{
  "experts_per_token": 8,
  "norm": "layernorm",
  "lr": 0.0059,
  "dataset": "wikipedia_en"
}
Below are experts of layer 8 (counted from 0) of a mixture-of-experts language model. Rows are named router (the router's row for the expert), gate (a neuron's input weights, with its number), up (a neuron's input weights, with its number) and show model dimensions 0-191. Each number is 128 + 24 x the weight over its row's rms, rounded and kept within 0 to 255.
Before each expert's rows: "gets" lists some tokens that make up at least twice as much of what it gets as of all text. This comes from a sample of Wikipedia text that the model never trained on. Tokens count by the router's weight.

# expert 17
gets: " |", ")", ";", ",", "),", ");"
router [ 80  99 138 139 138 103 152 171 146 119 128 118 133 166 119  86 162  64 123 142 160 123 132 150 108 141  88 122 133 137 119 109 137 162  93 142  99 132 116 123 102 140  99 106 139 158 142 125 143  90 131 136 106 112  90 179 121 140 115 111 111 180 141 143 116 105 126  90 152 123 133 129 139 157 161 115 161 120  57 134 123 114 144 166 117 126 107 146 112 123 148  87 129 114  96 161 116  95 118 100 139 153 163 128  96 116 128 122  89  86 129 109 172 106 123 144 128 146 121 135 107 130 165 142  89 139 173 170 128 130 111 165 122 150 113 152 113  93 161 156 165 132  89  90 159  99 135 135 132 127 164 136 172 138 100 163 138  88 138  96 158 130 167 156 147 138 130 123 177 118 153 129 139 117 159 143 106 133 141 108  89 151 155 117 154 139 128 146 113 126 127 110]
gate0 [101 133 107 124 116 105 145 162 148 143 134  75 156 118 101 145 119 112 135 134 126 151 170 207  99 129 125 141 139 117 101 146 150 122 128 142 169  94 117 123 124 109 137 149 158 162 122 146 165 122 127 128 161 121 142 123 106 160 120  91 125 116 134 139 178 108 114 102  63 104 126 145 114 115 161 116 108 158 122 131 152 127 122 129 127 132 102 128 128 136 199  99 163 135 129  92 113 173 151 139 127 145 129 129 147  73 105 128 148 152  99  93 114 130 163 139 159 111 105 144 142 146 119 119 173 110 113 135  78 131  80 103  96 113 196 101 173 157 128  95  95 151 117 138 124 125 128 139 154 137 129 108 101 162 145 138 102 110 123  90 141  85 159 101 144 135 160 115 171 102 137 141 101 135 117 168 139 142 126 134 116 144 142 137  82 149 103 114 127 126 117 137]
up0 [122 140 170  67 104 110 153 199 153 152  80 139 145 141 131 133 141 121 154 122 125 132 120 112 111 130 135 106 111 133  95 114 156 137 113 156 113 148 119 134 117 120 139 139 149 125 147 124 117  91  99 111 132 119 113 123 138  88  95 146 146 130 126  93 165 130 135 107 123 108  88 117 128 136 160  88 128  88 146 128 139 143 144 153 104 159 115 103  97 106 124 106 125 155 111 121 115 154 122 158 133 125 101 146 105  89 122 114 113 156 126 164 130 139 124 131 163 112  94 132 113 147 138 151 134 116 126 144  78 122 112 120 112 128 133 121 147 123 126 105  88 111  94  95  76 169 143 130 150  82 147 118 163 147 116 131 184  86  94  64 142 104 154 114 164 134 126  97 147 149 124 125 165 170 160 155 156 157 118 157 130 181 149 184 100 142 151 156 137 110 109 178]

# expert 203
gets: " a", " the", " an", " his", " first", " A"
router [169 118  89 123 103 142 137 115 143 133 107 132  76 149 164 162 109 118 132 156 107  87 142 102 166 108  99 130 139 103 174 116 151 158  94 109 131 100 150 130 113 103  99 121 111 118 159 131  91 123 114 162 133 156 130 132 119 104 150  86  99 124 136  93 121  96  95 139 130 108  91 124 114 160 115 133 111 124 169 141 134 134 136  92 109 131 176 160 162 142 151 122 172 133  94 144 146 114  88 146  98 131 150 116 101 101 161 123 184 113 105 161 154 153 131 145 131 139 105 137 130 145 142 107 129 179  84 153 124 173 134 163 112 139  98 124  86 155 156 135 104 123 122 104 105 114 108 149 115 148 104 150 115 156 127  87 110 137  82 151 100 112 152 131 130 126  94 123 143  96 154 142  95 133 167 149 118 168 102 172 176 141 103 131 144 144 133 108 149 118 100 129]
gate0 [121 139 139 110 120 124 113 113 144 136  85 174 114 103 170 104 125 119 125  86 131 145 113 118 177 126 121 145 163 104 137 114  85 124 132 120 167 104 137 143 113 150  97 108 169 117 138 138  98 107 117 137  98 129 121 150 135  77 139 110 148  87 107 150 148 159  98  94  96  99 136 142 121 138  89 114 168 124 150 123 139  96  52 143 113 109 121 154 147 146 111 128 127 148 144 115 157 119 175 161 122  80 141 136 102 143  96 105 140 127 153 133 158 126  85 134 105  83 156 103 142 124 134 119 160 138 128 122 152 141 137 138 137 140 107 151  66 133 146 163 148 153 113 121 188 120 174 157 117 131 145 123 170 109  87 137 122 134 140 145 166 142 136 146 101 196 121 125 126 114 143  89  94 146 148 118 123 117 125 169 109 127 131 163 124 176 159 131 154 126 130 119]
up0 [125 121 145 139  97 104 179 105 136  77 122 124  88 100 136  97 113 107 118 148 151 136 112 144 106 151 116 130 153 102 124  87 157 141 134 148 127 119  79 143 171 155 179 123 121  80 111 123 126 156 114 149 119 125 152 136 144 127  83 139  77 104 160  78 125 105 102 104 136 173 124  98 142 119  88 111 135 108  77 100 154 128 129 136  94 123 175 166 131  98 118 159 117  96  85 132 130 137 121 141 113 102 161 149 120 134 155 167 109  87 133 141 117 121 111 137 187 131 141 140  94 160 114 151 122 113 122 156 113 126 131 111 149 146 132 139 114 172 154 111 120 120 114 123 149 165 102 158 128 120  85 135 172 127 149 111 158  91 154 132 190 158 116 133 117 124  87 159 123 123 113 128 143 122 112 114 161 119 155 166 115  98 120 131 100 147 157 154 138 153 135 147]

# expert 78
gets: " in", " from", " of", " by", " at", " to"
router [ 98 128 126 157 138 118 133 115 163 113 170 129 142 116 154 165 118  97 145 123 126 165 169 109 113 119 136 172 177 182 103 165 130 158 137 129 105 139 144 107 114 101 148 165 113 126 153 132 105 136  82 127 166 114 129 107 156 117 132 127 143 101 113  94 136 118 139 158 137 142 154 115  83 142 119 133 138 151 105 129 130 106  97 120  95 116 115 154 138 120 137 128 123 160 132 106  99 149  95 143 117 133  77  97 108 175 150 172  99  97 113 136 168 164 106 125 115 158 107 137 114 168 104  93 152  94 102 141 114 155 150 109  82 145 151  95 120 145  89 109 109 142 134 132 138 142 146  85 143 161 103 120  97  94  76 146 134 129 115 116 133 157 102 144 132 129 179  67 116 135  81 123 148 148 139 177 142 136 119 129 104 174 126 112 124 134 153 142 112 114 159  98]
gate0 [ 93  97 129 139 182 109 124 153 148  94 142 127 131 127 119 103 119 118  98 128 155 110 148 146 110 108 147 130 100 153 130 142 117 169 116 108  84  88  61 104 164 132 119 151  72 153 167 143  78 123 179 118 162  92 122 111 103 124 119  95 134 125 152 120 143 136 139  92 108 124  89 109 116 128 132 101 160 141 176 159 131 143 132 109  96 121 163 141 121 118 112 159 121 112 105 136 105 127 149 137 123 107 120 127 160  78 119 150 137 115 137 159 111 149 170 168 156  74 146 102 141 160  92 117 119 157 133  94 130 120 108 144 125 107 113 173 111 123 146  90 115 160 101 133 108 127 111 136 117 162  89 131 165  74 131 120 160 166 139 133 155 127 125  53 149 166 142 119 134 138 121 113 130 121 133 146  93 136 107 127 149 168 126 133 117 125 155 140 137 148 121 138]
up0 [128 125 120 152  66  81 141 140 122 134 173 147 134 128 137 154 127 126 171 103  92 131 122  98 148 105 134 141 141 160  98 180 121 147 137 175 113 158 113 123 121 150 115 126 136 145 149 120  84 132 105 129  85 102 160  81  93  97 151 135 125 112 117 148 110 142 106 121 136 112 106  93 132 165 149 126 122 126 122 166 128 145 147 116 162 173 119 115  98 142 148 108 118 164 131 120 121 113 108 105 124 133 106  92 187 121 109 135 141 151 141 112 102 153 133 132 144 134 107 140 142 121 128 145 147 158 146 117 129 114 123 144 128 118 149 118 150 111 175 158 152 117  99 159 138 112 114 168  75  89 146  92 151 172 111 141 127 108 109  91 144 108  37 156  88 104 131 126 100 109 107 124 151 153  69 144  89 100 124 136 159 151 127 134 145 115 165 111 142 130 104 117]

# expert 26
gets: "-", "|", " |", "=", " -", "=="
router [137 129 142 134 134 161 122 100 172 134 130 156 109  91  83 159 126  98  89  94 119 111 126 111  99  82 142 152 141 115 126 147 114 112 106 111  87 111 133 106 163  91 147 113 151 102 146 140 135 120 130  99 128  99 149 144 119 106 113 157 113 162 140  91 110 111 104  96 158 168 135  74 124 168 122 156 162 122  85 140 112 122  84 119 142 148 102 162 124 137 131  93 173 135 166 174  88 140  95 157 157 109 140 125 118 116 159 114 103 105 112 114 128 137 128 149 101 173  87  83 129 153 163 141 122 123 186 152 156 109 128 160 121 138 142 140  97 127 108 101 172 144 122 159 134 170 138 133 148 119 162 131 107 137 135 163 151 164 102 138 110 106 154 115 121 129  90 159 143 118  67 121 151 128 145 146  96 122 155 128 122 110 109 128 127 118 118 135 103 104 101 106]
gate1 [118 148 139 119 126 103 109 112 142  66 158 110 140 148 134 134 104 126 122 126  79 117 108 149 149 117 164 162 168 133  94 129  93 117 145 114 134 135  98 124 158 111 170 138 138 115 110 133 160 112 151 139  91 110 155 133 130 127 109 135 104 156 142 120 107 157 129 124 111 156 105 128  99 183 150 160 132 148 143 155 104 157 120 156 129 138 122 111  95 119 126 124 142 142  80 123 169 116 125 110 133 142 134 141 183 133 176 151  93 123 152 158 106 157 117  67 112 131  94 150 141 117 154 143 127 105 113 105 159 105 124 118 134  76 130 141 138 165 136  90 161 102 120  83 127 116 136 140  92 120 100 105 124 126 153 158 126 134 119 123 112 132 107 131  81 106 124  92 176 135  67 110 149 126 123  88 136 104 168 161 109 143 121 110 123 140 181 186  75 133 111 119]
up1 [134 125 160 113 117 112 135 119 132 142 106 109 119  98 139  81 139 138 132 114  85 126 153 120 138 180 155 106 129 114 101 100 112 161  82 122  82 111 128 127 124 103 126 144 119 106 127 115 151 141 133 115  91 136 162 129 124 166 142 160 161 146 127 113 136 111 142 103 139 130 122 113 136 121 166 168 127  85  93 141 159 164 105  81 172 139 121 198 136 105 168 157 116 137 146 145 152 118 134 114 170 113  84 179 161 122 128 132 170 134 101  90 141 118 107  90 121 155 153  95 121 179 117  80 103 115  96 121 136 118 136 128 167 105 151 132  85 132 110 163 142 108 156 103 132 138 121 151 119 118 155 133 110 152 134 130 111 146 137 154  82 106 103 138 170 134 115 162  99 146  86 121  95 131 160 162 124 126 122 138 140 138  61 131 122 143 154 143 148 109 105 141]

# expert 162
gets: " a", " the", " an", " The", " A", "The"
router [145 135  83 132  94 127 144 119 146 114 126 158 108 160 115 157 140 114 145 136  80  84 141 101 151  96 106 104 161 129 175 108 149 151 179 117 150 104 134 156 117 116 112 119  97 119 141 123 110 168 122 175 168 139 140 130 137 126 171  83 119 162 125 101 143 106  85 146 116 147  84 121 113 142  97 157 115 142 158 113 107 145 116  93 113 123 152 155 165 166 143 114 151 142  88 140 139 115 102 140  86 125 102 130 117 104 152 150 135 111  89 146 120 167 120 135 148 153  95 166 107 139 150  99 107 152 108 135 119 163 135 151  92 137  97 109  98 160 154 136  96 160 126 111 106 144 122 146 102 140 116 154  93 154 128 111 156 153  90 122 118 133 148 119 117 138  91 129 136 125 108 159 101 119 163 170 134 155  87 175 157 161  97 119 135 101 139 100 150 110  94 150]
gate0 [133  90 132 142  94 115 143 124  91 104  98 157 177  86 115 148 136  89 149  90 173 109 114  81 117  73 134 125 152 139 125 152 192 110 108 116 145 149 133 137 152 131 124 154 132 156 117 141 118 173 102 150 136 108 121 116  96 140 167 115  84 133 110 150  94 135 115 135 116 169 180 112 112 120 107 133 114 137  99  98 190 107 136 107 134 126  87 112 128 115 128 135 122 136 162 130 112 117 141 176 150 121 144  81 135 124 133 111  61 160 118 128  78 137 130 145 136 138 109 114 159 103 154 107  94 133 151 180 132 112 120 140 111 114 138 129  96 139 119 138 181 117 144 127 100 139 141 106 107 137 119 109 133 127 138 108 105 147 130 126 114 128 129 146 173 113 134 160 149 184  96 145 136 149 130 116 120 106  96 110  90 154  99 126 139 117 138 107 165  90 161 149]
up0 [103 133  94 163 137 121  86 117 156 147 136 167 145 138 120 111 116 113 143 135 158 167 113 108 142  99 138 142 151 101 111 115 124 129 165 133 133 143 166 120  68 103 137 149  93 108 134 153 164 123 108 167  98 136 129 105 111 160 144 123 126 114 133 133 130 143 140 113 156 132 130 163 134 136 120 111 162 104 136 145 114 150 108 163 152 151 121 114 115 143 176 194 170 109 156 158 122 117 151 141 113 137 109 159 115 115 131 185 106  77 129  93 133 144 129 100 117 137 104 120 132 165  95 163 135 122 103 134  72 110 114  67  98 132 139 127 151 165 175 176 161 142 133 122 120 136 133  74  91 148 139 132 119 131  78 138 118 111 100 123 127 146  75 143 123 125 124 104 104 158 114 139 108 142 121 145 139 125  71 144 113 102 123  87 117 110 158 148  98 124 115 161]

# expert 132
gets: " ", " |", " 0", " 2002", " 1", "us"
router [ 95  89 157 149 148 108 153 138 175 134 145 120 144 149 119  85 138  74 108 156 151 162 126 105 138 114 133 104  98 152  92 139 133 133 107 155 118 165 137 121 106 130 139 101 136 176 141 123  95 100 102 136  93 104  92 152  99 134 108 149 108 121 143 154 128  82 132 120 161 130 109 140 129 160 165 105 143 132 106 119 129 152 151 145 150 133 101 148 123 118 151 113 111 127 113 166  97  87 145 120 107 106 160 120 105 104 167 106  97  83 151 141 162  98 131 119 135 156 109 141  95 115 141 134  81 136 152 160 146 130 134 154 104 132 125 142 116 100 175 150 187 120  96 106 155 128 107 146 132 141 179 121 152 113 109 132 161  97 138  95 118 114 164 146 118 114 148 140 175 135 141 158 143 106 168 126  88 150 151  92  84 135 158 117 122 126 129 150  93 183 122 152]
gate0 [100 114 148 130  91 136 111 119 130 108 156 120 101 183 153 102 137 162 137 146 100 110  98 141 153 106 163 141 149 142 108 113  96 106 118 123 132 156 161 132 136 158 133 144 107 115 130 122 132 137  71 142 135  92 150 158 101 139 125 108 161 129 170 127 139 145 112 101 155  69 124 156 141 142 108 121 127 142 122  70 114 155 151 126 105 101 155 139 113 190 153 123 118 156 107 182 135 128 151 115 117 117 168 128 128 116 138 102 151 111 103 104 143 181 140 135 121 163 142 136 161 102 113 126 151 143 139 181 146 164 172 150 123 120 116 116 137 140 158  97 128  99 138 132 117 112 159 128 119 114 101  88 184 123 106 139 147 141 136 129 168 140 140 179 159  76 119 146 108  94 103 172 145 130 135 149 109 102 118 136  85  87 136  92 114 114  92 154 114 101 122 123]
up0 [114 126 122 108 137 130 133 142  80 114 146 140  96 148 148 185 151 151 145 110 125 156 109 119 108 100  86 147 115 131 114 142 166 178 108 130 144  81 127 143 100 104 143 111 131 138  67 120 170 107 122 146  90  85 134 132 104 146 118 113 127 134 113 106 147 133  97 160  94 125  80  95  70  99 152 153 142 142 120 111 111 136 125 131 100 119 134 137 163 115 134 119 153 124 109 148  93 101 151 126 147 141 157 145 118  94 134  90 123 171 111 157 167 157 176 149 137 141 156 126 148 197  96 106 114 122 121 120 119 131 130 156 104 105 117 123  87  99 119 106 139 171 158 149 159 146 122 160 100 101 126  97 143 140 108 117  94 122 128  90 114 130 178 107  95 139  78 126 123 111 139 150 147 159 134 129 125 130 145 156 130 103  73 130 103 140 131 159 116 104 106 122]

# expert 15
gets: "-", "|", "=", "The", " =", "=="
router [134 143 162 139 152 140 115 128 161 162  98 133 150 102 102 137 105 103  87 100 138  98 119 133 101  84 157 113  91 122 136  88 124 129 100 134 136 107 132  91 142 111 154 141 152 160 149 146 117 157 113 164 121 119 148 136 135 105 161 172 145 164 121  86  96 125 117 157 137 151 159 117 147 149 127 148 161  93  87 168 105 142  99 126 146 123  98 115 119 155 155 102 126 113 136 141  98 150  86 159 137 138 165 142 137 102 168 136  81 136  98  93  97  94 136 139 155 156  95  98 141 148 167 129 137  83 163 149 150  95  99 145 170 126 107  94 139 138 143 114 146 135 111 141 131 150 111 154 140 158 120 153  87 163 164 159 100 155 121 159 126 140 133 105 150 145 101 145 159 145  94 135 165 143 104 175 120 122 147 103 117  98 118  92 157 114 109 133 116 132  93 109]
gate0 [100 162 117 158 103 118 135 128 138 151 135 175 149 108 146 166 162 127 124 124 135 132 129 140 110 142 123 164 125 101 154 144 119 131 155 145 186 106 145 110 152 147 139 164 123 104 149 139 103 117 154 125 112  99 139 143 114 181 174 165 139 160 142 101 170 110 129 137 165 151 106 148 116 118 157 131 120 122 148 142 118 133 142  58 139  88 147 117 122 145 118  86 113 144 132  94 129 146  88 165 128 142 148 128 108 148 142 130 141 174 123 163 132  68 120 117 129  86 142  99 141 118 117 139 120 129 107 154 115 155 148  98 135 132 126 121 136 121 161  85 110 118 147 114  99 122 158 136 141 147 127 120 165 146  89  82 163 143 137 160  96 132 114 112 153 155 131 125 119 169 140 176 101 108 152 200  79  66 130 124 147 131 169 144 118 121 104 109  99 124 138 131]
up0 [122 132 147 118 109 117 104  93 161 121 143  87 141 115 143 110 113 139  93  70 173 102 147 148 128 180 143 192 135  93 118 130 136 122  92 144  82 129 133 158 138 134 128 153 103 116 129  79 171 129 142 141 122 161 168 126 108 168 147 138 136 142 104  96 123 161 128 133 100 122 155 143 125 105 139 145 126 146 108 107  80 166 139 116 144 121 117 115  79 128 115 136 140 151 187 111 139 148  99 144 124 150 112  86 140 153 176 112 127 133 165 120 103 122 128 140 183 122 120 144 131 109 131 152 113 104  89 116 104 141 116 118  81 130 122 115 141 112  66 115 126 102  99 150 147 117 104 107 161 153 134 144 125 126 122 143 144 159 144 154 129 159 127  96 159 144  99  74 118 153  87 142 115 120  92 118 155 104 112  93 126 131 124 146 126 115 162 122 103 120 188 143]

# expert 0
gets: " |", " in", ",", " ", " June", " August"
router [ 94  93 142 161 157 112 157 158 169 109 139 141 142 130 122  93 136  76 115 149 159 163 134  96 121 123 143 108  89 152  89 146 134 135  99 155 105 158 127 131 107 142 111 104 141 166 138 126 112  77 118 121 120  97  80 157 108 151 103 145 101 124 141 148 112 103 131 113 155 130 126 148 123 159 168 115 132 129 102 125 129 125 160 151 154 139  98 142 124 105 154 118 112 114 110 172 110  79 135 101 114 136 166 133 125 116 169 109  96  83 144 139 177 100 125 130 121 159 101 150  86 135 145 127  71 115 142 164 154 112 139 168  97 128 124 143 116 101 160 158 170 112  93 106 165 107 118 132 123 146 167 146 136 111 124 129 161 115 147 115 124 130 160 160 117 115 141 119 177 132 157 156 138 113 173 129  97 154 159  90 101 134 165 114 131 122 128 147 103 177 112 148]
gate0 [121 149 133 125 119 128 121 159  99  72 150  99 126 162 141 120 121 132 171 121 105 110 104 145 110 133 126 124 116 152 138 161 105  87 111 134 139 102 117 141 127 124 159 101 123 129 115 185 134 131  73  99 119 124 134 108 122 146  87  86 142 129 163 125 188  93 144 147 152 104 129 155 179 120 112 147 133 123 143 117 126 154 160 107 104 172 139  73  95  99 109 111 160 155 121 138 101 159 133 120 124 160 152  83 135 160 202 127 130 143 130  98 128 184 102 119 113 143 158 145 159 132 134  83 130 110  83 120 115 129 173  88 149 152 128 154 115 124 162 130 154 122 139 129 110 110 122 124 156 118  93 118 121 129 169 117 118 132 138 166 152 178 110 139 119 174 134 108 114 129 143 126 126 110 159 138 118 136 101 125 119 136 104 137 158 164 137 125 175 116 113 170]
up0 [124 145 144 141 109 104 115 144 142 141 143 141 118 112 154  80 117 132 137 150 127 167 105 108 143  78 107 145  88 105 126 141 121 120  95 126 123 139 109 118  76  92 174 117 123 143 114 142  98 146 116 121 148  99 131 151 115 177 141 114 135 135 143 121 171  89  98 126 137 131 140 120 168 137 119 129 117 159 171  83 154  71 162 167 113 118 100 162 100 105 139 127 127 127 167 203 100 154 129 148 115 108 136 126 203 140 114  82 142 117 108 117  81 114  95  88 146 172 123 105 105 129 139 172 104 121 130 120 111 136 145 124 156 130 125 115 159 170 135 117 114 157 121 116 114 129 145 133 177 112 157 104 145 123 156 183 104 138 134 111 117 129  88  98 122 112 112 111 125 125 123 145 155 128 111 131 121  96 146 135 179 132 127 122 103 108 135  86 105 128  91 119]

# expert 219
gets: "ed", "ing", "ated", " known", "able", "ent"
router [ 87 112  91 146 145 104 138 147 112 105  83  93  90  91 141 114 107 122 128 140 128 128  86 176 139 111 112 158 149 104 101  87 112 119 119 129 165  95 100 112 117 168  95 154 120 138 165 161 141 110  83 133 142 158 108 150 108  90 145 172 152  83 121 114 125 117 127 104 132 149  97  94 102 165  74 102 155 151 148 124 101 140 140 153 126 117  77 150 111 149 135 138 149  95 142  90 156 128 124 142 114 147  95 147 142  97  96 124 160 162 129 148 130 120 154 118  98  97 108 145 159 129 167 153 134  87 121 112  92  95 127 120 124 168 172 126 124 136 114 154 155 151 122 110  90 117 105 154  94 134 139 150 110 157 138 141 137 138 131 142 145 154 124 177 154 110 129  94 137 113 111 116 144 139 161 123 147 110 169 143 172 126 145 126 155 171 145 142 146 134 147 135]
gate0 [153 101 155 127 129 143 124 119 127 103 138 148 126 114 133 144 113 109 138 146 163 122 155 113 130 123 144 124 100 120 118 104 132 104 137 100 130  96  72 131 116 156  75 106  99  97 114 129 150 129  69 134 119  89 108 121 154 143 104  95 115 133 138  86 174 147 162 147 163  90 127 135 118 152 112 143 124  99 131 110  96 175 126 129 133 155 116 103  81 112  58 123 120 116  74 110 142 114 136 117 142 135 145 141 150 107 106 136 124 167 127 170 127 145 142 121 133 136 178 138 122 137 130 105 144 128  99 138 112 168 148  77 135 102 159 159 162 176 109  94 126 191 138 156 182 140  93 150 135 148 124  90 110 145 115 152 117 132 132 144 115 105 134 158 133 131 137 122 143 112 123 123 150 148 133 152 156 165 165 133 136 103  82 144 183  90 132 146 162 124 142 101]
up0 [116 136 126 124  99 153 110 124 124 126 114  99 144 171 165 133 103 133 130 131 120 147 122 152 159 126 135 119 145 124 140  89  82  86 147 157 117 128 125 119 124 136 154 145 107 133  86 125 133 168 111 152 153  92 133 102 116 123 115 108  83 137 142  98 161 138 137  81 136 161 116  97 104 107 108 117 132 151 133 134 130 117  67 157 155 107 129 125 126 158 160 112 125 122 133 110  90 126 128  60 112 136 115 113  89  73 172 145 128  98 106 147 115 115 171 131 102 139 143  95 133 142  93 116 141 123 134 157 131  95 138  85 122 139  98 122 127 120 137 126 137 157  51 103  95 132 172 120  75 124 145  79 137  94 116  94 145 157 103 140 112 140 144 136 107 132 117 121 134 149 143  79 128 100 163 106 175 144 179 136  94 159 146 120 136 129 141 152 149 116 153 169]

# expert 6
gets: " of", " for", " to", " in", " by", " with"
router [113 121  69 107  95  96 136 105 140 109 108 129 140 127 123 177  84  97 153 153 109 167  99 149 140 130 137 157 185 146 175 156 109  97 116 135 162 149 124 175 113 108 112 164 158 112 130 159 129 158  95 115 142 185 139 139  98 102 135 121 146 102 149 107 116 126 145 135 171  96 145 111 111 167 119 158 104 167 163  90 148 133  91 151 118  81 132 137 106 139 133 149 118 136 109  97  88 122  88 122 123 127  70 134 117 164 125 109 119  94 149 145 164 166 122 109 107 121 111 100 150 159 124 140 155  89 116 113 145 116 147 117 146 146 138 128 149 130 109  93 127 134 154 124 131 120 124  88 145 155 143 165 102 117 100 126 137 140  70 125 134 110  78 126 138 123 141  72 150 155 104 111 139 144 139 115 110 139 114 158 152 147 131 135 118 151 133 121 163 106 114 123]
gate0 [ 88 110 121  76 154 104  98 160 107 126 141 134 116 155 134 136 106 131 118 161 128 130 131 139 125 160  75 100 135  86 154 144 130  77 157  93 109 113 103 121 148 142 160 152 141 161  79 147 113 132 133 165 120 138 149 154 113 136 114 122 124 133 169 136 149 182 173 116 129  67 129 143 119 119 159 114 114 106 162 102 138 142 127 134 103 121 150 121 166 158 104 142 101 119 138  92 129 142 110 120 133 108 152 118 108 162 101 108 137 163 106  88 159 120 105 129  95 112 135 132 129 106 120 100 136 134 110 102 122 159 145 158 123 119  95 140  91 124 131  82 170 125  99  94 177 143 145 164  98 127 111 158 111 120  99 159 160 158  98 109 161 111 121  73 155 153 150 116 131 175 105 134 118 102 116 139 144 105 121 127 149 127 147  88 106 121 101 152 166 125 102 165]
up0 [ 98 153 114 139 119 125 117 129  77 107 113 141 165 192 152 125 121 168  98 132  71 127 128 114 145 122 163 107 117  82 158 135 139 124 155 116 108 128 135 113 134 111 136 171 152 131 102 159 107 178 134 134 113 165  87 160 123 117 163 112 128 143 150 168 147 147 119 130  67 117 133  93 140 113 151  81 136 114 183  93  91 157 122 138 124 118 122 102 154 152  97 166 100 137 170 133 116  81 119 131 150 156 138  94 127 116 137 101 173 136 121 133 110 103  93  82  94 107 121 137 122 140 126 115 149 109 116 106 103 107 114 157 132 142 117 156  95 131 140 115 159  67 120 118 135 167 109 141 113 167 158  98 108 117 120 130 137 142 121 135 152 132 140  82 127 132 114 148 151 119 138 105 110 137 147  97 104 120 115 126 155 186 152 140 107 129 110 168 112 148 146 123]

# expert 159
gets: " |", " is", ",", ")", ".", " and"
router [ 92  82 160 165 140 116 163 158 142 115 151 126 135 139 104 104 144  82 105 127 154 137 138 114 115 119 115  96 113 146 117 122 145 151 105 150  77 126 127 131 112 131 126 105 180 157 141 122 113  84 139 108 120 102  81 170 119 142  95 134 104 158 148 139 106 111 147 117 145 147 147 141 146 166 140  99 116 151 103 111 131 123 161 168 152 150 108 148 120 100 143 117 123 134 110 169 108  90 125 100 123 148 155 124  93 132 155 106  87  83 128 101 195 101 114 114 140 150 114 152 115 143 148 139  79 149 167 156 133 117 112 158 104 125 136 142 117  91 142 151 156 126  92 100 166 101 111 119 105 116 169 139 169 125 129 121 155  79 149  95 132 139 151 162 154 110 133 135 180 102 158 154 142 112 162 115 117 129 166 110  86 145 149 116 160 133 156 144 112 148 140 122]
gate0 [127 147 127 128 147 158 167 114 125 111 166 120 131 119 128  97  80 136 144 114  90 103 155 102  93 116 122 133 138 132  99 149 115 103 142 151 173 122 123 166 115 149 130  97 165 162 106 110 148 122 126 123 109  80 168 130 131 149 151 121 117 169 116 132  95 138 142  89 147 115 154 105 109 151  96 184 135 118 121 149 102  87 122 106 140 117 185 149 131 106  73 144 155 112 110 136 142 124 124 104 121 166 102  96 139 103 135 124  91 115 106 102 131 129 130 123 133 140 117 170  75 123 156 110 135  97 133 102 155 131 113  76 101 131  95  91 102 146 115 110 123 112 121 121 121 125 112 140 109 119 133  83 101 135  93 146  81 137  92 122 116 156 131 154 170 137 120 139  80 104 134 141 174 131 152 156 180 111 142 123  99 113 151 113 109  90 134 153 122  65 144 102]
up0 [131 172 132 109 117 126 160 137 127 125 115 106 152 120 148 112  98 164 136 112 127 135  82  85 110 165 131  74 128 155 117 138 110 111 137 155 103 118 120 155 136 152 131 143 104 170 112 105 125  92 165  82 122 165 114 107 110 152 129 121 146 143 112 125 106 119  75 122 130 122 171 134  91 148  84 118 123 100 158 133 165 118 182 119  86 172 143 145 116 104 104 133 128 107 142 130 119  97  95 153 109 125 131 112 149 136 102 119  86 131 107 124 100 105 104  99 192 128 147 140 103 126 106 156 106 170  91 115 134 107 127 127 125 141 136 135  77 157 150 123  87  57 108 106 129 174 138 139 149 110 137 156 105 138 103 163 141  92 115 164 127 119 102 137 119 121 118 116 120 135 154 122 137 108  65 127 158 171 131 155 146 143 105 100 122 109 169 139 142 122 135 130]

# expert 61
gets: "\n", ".", " was", " and", " November", " in"
router [ 91  84 137 156 150 129 159 135 161 123 146 135 161 131 119  84 140  86 135 147 160 165 139 130 119 133 100 121  89 140  98 150 133 169  89 149 112 159 114 128 104 149 121 117 145 176 137 109 133  83 113 103 119 103  82 155  87 145  82 141  85 122 135 148 114 103 140 106 145 134 128 157 115 163 153  99 142 101  99 121 131 126 156 136 134 129  89 152 114 104 148 101 115 114 125 172 120  83 146 115 110 119 172 116 110 113 156 122  90  95 147 127 174  98 122 144 128 160 112 149  87 137 148 123  90 120 166 163 139 136 131 167 111 122 130 148  95 108 143 164 145 112  94 108 159  94 112 133 144 134 171 136 139 105 119 143 157  95 147 114 141 129 165 153 122 118 131 128 184 140 159 139 154 134 165 129  94 143 164 109 100 133 152 125 120 131 126 151  94 170 114 163]
gate0 [165 142 152 116 185 127 145 138 101 146  97 136 122 158 109 176 108 108 157 115 134 134 118 161 130 130 147 114 124 108 133 124 135 148 104 108 136  98 112 120 146 113 166 146 117 114 123 122 101 121 148 128 158 174 124  95 150 130 177 107 116 121 115 128 139 157 137  54 104 132 168 144 108  99 100 147  87 110 121 124 115  86  94 129 118 107  90 126 107 151 122 128 117 166 144 119 120 122 141 131 122  95 143  97 106 109 117 130 117 190 205 124 110 129 135 133  93 129 149 131 105 129 111 109 119 149 158 142 140 131 112 138 107  79 145 117 159  80 122 117 120 114 145 145 126 156  71 140 163 111 146 103 134 137 130 109 157 136  98 138 152 134  95 115  83 116 123 152 140 124 149 150 110  89 117 139  93  97 182 166 155 135  69 134 124 125 125 143 186 147 134 162]
up0 [104 158 134 129 127 109 154 121 123 143  74 157 132 118 175  94 118 163 114 146 148  97 158 177 150 109 154 109  73 111 128 125 104 114 148  87  80 114 161 130 152  78 112 139 139 127 101 111  87 104 115 105 133 150 126 154 149 165 149 175 119  89 108 101 116 144 139 112 132 156 141 126 170 104 119 176 138 130 143 168 103 142 142 111 101  82 171 119 143 145 132 116  97 132 143 136 112 106 101 118 152 103 151 152 120 117 106  65 133 113 105 133 123 158 125 163 136 117  96 131 118 127 140 148 130 131 127 140 124 161 142 194 112 110 139 120 136 135 158 148 114 147 123 188 128 120 111 108 136 122 166 118 124 104 135 125  92 118  90  98 149 151 143  88 126 131 102 105 124 155 132 111 156 141 133 122 167 186 149  71 122 126 101 109 141 126 130 113 158 148 116 127]